Weights of a small mixture-of-experts language model, trained from scratch on English Wikipedia.
Training: a variant of Adam for the experts, 297M tokens.
Below are experts of layer 12 (counted from 0) of a mixture-of-experts language model. Rows are named router (the router's row for the expert), up (a neuron's input weights, with its number) and show model dimensions 0-127. Each number is 500 + 40 x the weight over its row's rms, rounded and kept within 0 to 999. Numbers have three digits each.
After each expert's rows: "mostly gets" lists some tokens that are sent to it at least half of the time; "gets" lists some tokens that make up at least twice as much of what it gets as of all text. This comes from a sample of Wikipedia text that the model never trained on. Tokens count by the router's weight.

# expert 24
router:528513503444516560473553450642471531483569514436494479547517523552487504536501497490504518520496451450513492551485549557518518440528543519455490462516488506548513497462484457492504540469518539512533542486554483590473514472409502497560494491568508518547522469470472467531425481478518396537470498477425494497534525522579508551489443524468551464458570583519552525501516505460453501477497
up7:544412458494488501446531561522496499535534531526506516476482504465442537578458446573490528492499461492489568531488517534385487446518493570500516495502537508533538424525470449518515485572464439476472480454475523541479487537486472440437482444544451448465535516495495460543565462464545451454506476533480443488451494431557472508454508439590533462556501471452504521558550464476432419480506
mostly gets: " Fort", "t", " care", " Mount", "www", "a"
gets: "t", "a", "1", "–", "i", "."

# expert 20
router:465512516458551551562557402524508533476534526484458417535504513484515485515497481542480498557555489502482474558420565560492503479528578528449477524478548487488495480514470491507470474584473502547529493431540530480515546474498415552580445507515518490482516506513511474535501583468533486569473461498489571506505521516513462553475475485542570452513485513463518493442516519438534473491432
up7:537474445494505557508449519463488496511523462474519514482489526525463519501450483467482546455498454556484533486532419546530496490444549494465469546443489549547496473529514501402555545474506478500424472471484540547459498505457515433437529513498544568441462554528542480441505500501496537491537456462548492438593486482450524501484562520541513481505549464524496549456421395474486509479529
mostly gets: " K", " L", " T", " Z", " V", " D"
gets: " A", " S", " W", " B", " F", " D"

# expert 37
router:501519452385551601498548498533396500493496508440503455523521471499475580542522482509449516475549453425450481544471529471480509459514537529458405532461556583477505522522427459518509536520474525505526550466541477513494503442454458433584504474534494514510454563475522473501481464460541462527463441488499518469537476402466547542486493480485560425466485497447526554481587556534459503535410
up8:424500477520506487556520515481511516480515479537435519466518488507518552506496515498409517557425515481474484540501531476475483518523478450528533518530502538476534482461502574505513528488491516533487583449517565484501527608546488418553511529477528521520557523475447509539450517513576517552475429520554441518455500508484419516482452503485483535437524467522452425556516511470500485514492
mostly gets: " named", " appointed", " said", " called", " announced", " became"
gets: " the", " by", " of", " that", ",", " with"

# expert 29
router:538529494420516586548480417566465493535434517510455508469535479507500541525503473466499525427460488421488429585456488522519512458517585507446475516504543534502463522519422532486518472502471532561559588426562481521489543477510451530509480489561452470532498485522479452502419515417474466510454568607448577520496506518491566506481513453568514492450526576442505502480537557470446498562486
up0:541463478531508524479544519461515477496518384454443445513491562397512446522562520457494511536551488455521500534454548522434484484538462508484517559443403460488504457552447502541456469400623491449499543473545460478466499575502532476513504469485570513530525423493476502595447473540523431513495481515410518485541553566546532520480537520524540549495454492513442521553525560504503529535490
mostly gets: " USA", " US", " single", "CH", "SA", " UK"
gets: "2", "1", "O", "T", "M", "N"

# expert 39
router:530515500428550589551515399558407492481487479474507458497523553512552536547486522535456506435511474510468546507439514471447478478482563527477451528408509542546458520453444507536507507505438521548521577542570502525421515468478511493552450552499526506504492549531469463504523481438508483499489506558523494517496504421537505537552478505504570445459569571423520539512549568472472512505452
up1:501509518454523505522559521549482510476497552479479500430522485417510475571472466498497551537435526473543544516454512510417444453496520492553492504439500538560517493452538522567515486520477537547552449521437512475489531500545526560516488504433542513532443593453501434569495480576528465499495498489512421457466499480564507498536481492592476506455448494485502495489523500523506463475430
mostly gets: " politician", " footballer", " officer", " actress", " member", " Chevrolet"
gets: "\n", "1", "2", "0", "3", "5"

# expert 40
router:517476480370531565566575492574530476519532479486442473553542548443520496570449459463506512527490453482496453502447499463473498460534560544421498478481478564515473498457460510521479524468565525580492577487499441522448527494464543529574421493520506463520508511526510489501531517458534438521454472530548535525474517487500493505510472544518537415433590528420508449474534472457523501457412
up1:490496461469517539537517493519528534486515473506428547490532474522474455526454467510478546519563522505468436511481465473526481509480583514437484490529491612481468481455437506574512540600524471606498537529494482521459481504502464560481541485533515485539529486488537506598542502444471444530505484535555453520484523485501472526490403506500547511528501545477469497432532581465473501462484
mostly gets: " was", " is", " are", " has", " been", " have"
gets: " a", " in", " was", " is", " of", " with"

# expert 14
router:543453501430562534535506472548455541457533461481480483532528478443514593535462493480378531454568441516494506499479511557450485537498593543514465505465488538515461465453492415503541521527519562515474504456558492528481496506417506506525458521441523504547518457479502469566487562462561450565469580523486475526522468476492498527533499487471502434527555534480548543527495537549484512485436
up1:544473505508497492532423519522547539553516417567535484451539480480442533464487513472488605535504490544465552533491540599477557494457559500544528509453482476585493453528512462498574457514506527447544487495493466552481518572402530503524525508493428417509532449437520499507483508460557511480530564523471517518501526470482555507495477487560445538507513540507425567496472532525569520520497
mostly gets: " local", "ent", " similar", " present", " personal", " regular"
gets: "0", "ent", "al", "id", "st", "ant"

# expert 16
router:494499480402521554556582405554489484452528471436490414540550533488489474554425474522432487493503453500452501562407530529524515518562540527455464462483521540495469489473499462532517561517470493525445528465505507508500491479465545485552454400469533423582496520466493442553507502459538529496447484539538485520496480400535537567532480436523552486509567513447575474503555503505464474547483
up1:491492514485452498442554482512476528477527565517509518516483531451446481503485419475512603472470452511497484507460459527474537526545493500521439486517500434458550458515490502496424545543414465494523443529505524499513514455490558469463464465454547576482520528422408504479481499481485476520427513453490487480534524520498535564484553500529529523492506472554449521475526596554534506447490
mostly gets: "|---|---|", " football", " political", "ical", " military", " professional"
gets: "ing", "al", "ed", "tic", "ic", "ly"

# expert 47
router:565483480426551604572490444552462516562505466473545457488542529505518501523520494462445519476487456514444474483432518563536522561565535530424412501490459501553481509476480480495537497509463516571508573496487496556481517500470450491573449504516478448541523477492512440511511504475541505506437537519516584481487437447501561523551501458479475468460498594455462499506524460473494516521473
up0:551407507503525474526494491494568521508560474489520482453540497426503476586432556509539478397458429538486440487545512523520478535545512467491525474391468554537489543427483474509570513442521486531490500540491542472556549472517498572436507521520439467548553516529486477487517498518567521537523477569467471524448463595445484504531509517520513525504561552481473570548489476538454480482432
mostly gets: " eight", " six", " seven", " review", " nine", " five"
gets: "0", "1", "2", "9", "8", "5"

# expert 13
router:487506412413578566547611485537442485489447446500495461498501542506497501526465498523458545536565388493419506562431503480518481522504553566441410518503547530490432495455504485523562505537486549465539493505550461496476529438483480440530517448552508487545468502524434444537483528438518452520496474535459561514520496471450492572488489570518509499439522563470490556453540485479503536494481
up1:481460395465513562465498526470464532409553548524473518472496462534505472524512445539508557498568469526454520515443511487533525395482505474549450490537523519454493433400513447505524540502531541463528519520539484455469501467547518459470583467482576456500403558501513496505445494468485520485458519491542490482458563446468564460501514508566513524459549512573476540420514486578448455508523
mostly gets: "=", " Died", "\".", " Coordinates", ").", ".\""
gets: "-", "\n", ".", "|", "==", "==="

# expert 26
router:505520487478538535539503502539481468467469500433535414510505497449555538516449504508503573516520454513486507510449521507579487488549566554449452539549444507493478473495478527510508480490459464584541541477514510508450507478441551549572470436525490446513451506530546417460477586449534469538448491501534523521539500469557514578511488473477561508482460500493566535486491522544557513547476
up0:513502550531452482522538534573473444515492525497509518565573493442522529484476529539446484484480484555480507476536427441553491549466481481441461421550558524455422525538448470524506534536484543431473503525552506500516542471475567440493540457553486528498468426534514512498483436577481550499467479479485491454484504479560531501484515490451498477476472521505434421523596478486495496509566
mostly gets: " He", " he", "He", " would", " who", " she"
gets: " he", " his", " He", " to", " who", "ly"

# expert 22
router:518486507357532593564568493543463514457498465490470399504521530374531518516453519480471528466537406486457494502460523547525501484552540557451409487536506509559430535479486516517517515512435501561535546484484497518529529471520529506558494516515479500571505545441490459504434492494537459559405523516448500541476487484506497548484460486497541477453500508523500489511537478538475499530439
up1:528513547437477542499420495510468491545443580515513495489500509483489530529397505552470513518476507440499460493460534550494495463469440557456530486464516484467388526462517496538548518458515558508602511462551536521477528501503399537552449420524463458463504537473522473522498478407556460526463514477520548513492517503442529506462483458516452459489486535560476487549449525534510575500459
mostly gets: " and", " until", " on", " through", " during", " to"
gets: " and", " to", " of", " the", " in", " on"

# expert 44
router:531507501343508555591548446633409516505519487437476504564551541483527539528488472461486521492500461575477502562502531463466490466541528597470442494482476507500453555467474496562555496472553520565498490464480484503506578493444609508512442446544517505588460465477486466509505560435587504526476457517463512489513510472447490583538477529488495462455481496465556473516552495476475520515438
up0:511465477500518506466523438510455477498524481510478502476435487530451483508511499478498545512546534495421611558516468525476525444485480472401448445521517459509463409475487512540481524466510533483505522490545476486432521508515481457473598539536499514432473479538528498500514560535503469461474487474518641472527482578493553504578440562540522495411413491493564425539485488477512410424512
mostly gets: ";", ");", "---|---|---|---|", " |", " could", " –"
gets: " |", ";", ")", ");", " –", " and"

# expert 41
router:525527487405531512557579452531469436461507465418496503576486536512480486531464485528467504477507429544516527544468519536517449545526585588435455512452500566533490476467478482493550557526513561508523523465580509534436543476467507481539467464483457514554535507459515456570470468484522421548450461549487498489468512461472485581556482498456528517460460535446533511497539534523527519529464
up1:558511456402555522481527500501511497514485490451464489502453472491505539562479469465535431378557506507476527521460557531447449538516585528495425489465480451491488511410536523592540487527538501581504464423522576529525561432503474512493522485539551493506435533521488562491512524520516434581446509539467539540374515507497470528457542478516536537475522549558446495480501438491530531449534
mostly gets: " ==", " \"", " ===", "\".", ".\"", "=="
gets: ".", "\n", "'", "==", " \"", " ="

# expert 21
router:572532473414484549586566453524465532446477458438543435518517494453500493551442442499479511517516463538483426613434522504490469500538586496519488504470501566529484504466484442514510466533559531548540524428552466520491495473460462535547489481510450488567554462485485444534520531506523497589472561567481470489475479474498543550565453438535520493450458482451481554490483489532485578487440
up0:532494546481469495527446508500527477496494527497493517457533561375507504495434533546513567481504482504504540533444500496543449516554522545537409455507432552543499432471474458450553490536497544542511572464551441478509475482578509500454546554516467534485519565453523523451530470482486462505426548556486502496515547515502524494526510461456509513479491493545483547520467528575534602478474
mostly gets: " −", " +", "_", " (−", "_{", " \\"
gets: " (", " ", " |", "–", ",", "."

# expert 28
router:511518491476505523556558494543471527461530476443485487519507515446550525552528445542424473586523392487490409569433466516526517474521569531455430465532490551485453488418486463510525503504501496522504490441525451479465553463427485527541501523480507436504519445484472435526515523536495426479498431517544588529455524449450545514513488476505554520430548563456535443530546507491495475494460
up1:552419464488445495524477471488468435524547521530447472506489555498589481513394514591429495540506434473432516524520475477540501519546505479493458488519485461480524534462516488585501514570442470467482511436540495472450538448450465452421522488443529508536485525464461448521545475481499463539539443505496543521434514497511475486479481488495552507434468513449534504538578526499473458530516
mostly gets: " April", " August", " May", " March", " July", " October"
gets: ":", " May", " April", " August", "=", " July"

# expert 38
router:513524445461531511531575455636430471447500494432458473564546536462511530574407470523465486517516463522494499529403523480522511452498595604464448533493489524421500487481500504501522519525487524555521514484559527509487564487471461504627461486506490483550568511462531464480485501475494504502503504568512541510497434447520513541520538496516533488498538545449508465542556457491472509505472
up1:538462454489497494508561497590439446505502462464473533529558531455498471535426470487466458524533484477484526478453523443499526461475560581498465508497523487367491465492551557477496516514530498537501407469537541462518535496476492536586504508524500523495553552435581450481422476504480484484514448582518515504533448514482567500486526528551526503467493493504478426532535445512480533487501
mostly gets: " Mc", " Species", " McC", " ===", " Spouse", " Preced"
gets: "\n", "==", "===", " Mc", " ===", " was"

# expert 2
router:502500454432560552566561453571437523483509447467528367495552501474457556560474508482397490481537369493506467557388496472489518492541555521435440540504513579453478505560421466549489515489471500610457517457531480481532495438468519457528490519499463475532452501445532531518454565472537468497510468514430503506512512464532513524491453477493583513498462572481500491526535521537475517516445
up7:453420538487487519571496507483434539459478453495547428435516480508493552511484529539481535476491480471468493469464558528409428456457519536534474508406472570513524480539481484463455473503478548481529459532465449494500507513505450465493519505482494415534450502488533504484529495552629449477528523484481540491547453518518455578500512502593519511435521529543520567492522486518450528470546
mostly gets: " The", " the", "The", " This", "|", " every"
gets: " the", "|", " The", "The", " this", " a"

# expert 31
router:476521498392530588589542413589479523432507518483469494476513537474523529563473491489484554491488488478517494593416547486510526471553549590458419517535554526527446481505493495534537484512469540516472510458554478495438531518467517495555418505473447459574525447517471449535512550407511468528469461506506554506522457427462521544506496512464486441492498468437540494476556483496522482502430
up1:513459492509507471528468492487465459543558506462505439475553473472470517494485491504494511470472418501485490471494591497539564502473435529466420419459489494468506425500540502451540546474444570595473513499488470531392495499422525530494516468494464477525482498512485543536460593489487535516478444543493574495532431506505628566508465501437555491492466527534528477559464515507517538551479
mostly gets: "born", " |", ");", " –", "von", " Sir"
gets: " |", ":", " (", ",", ";", "-"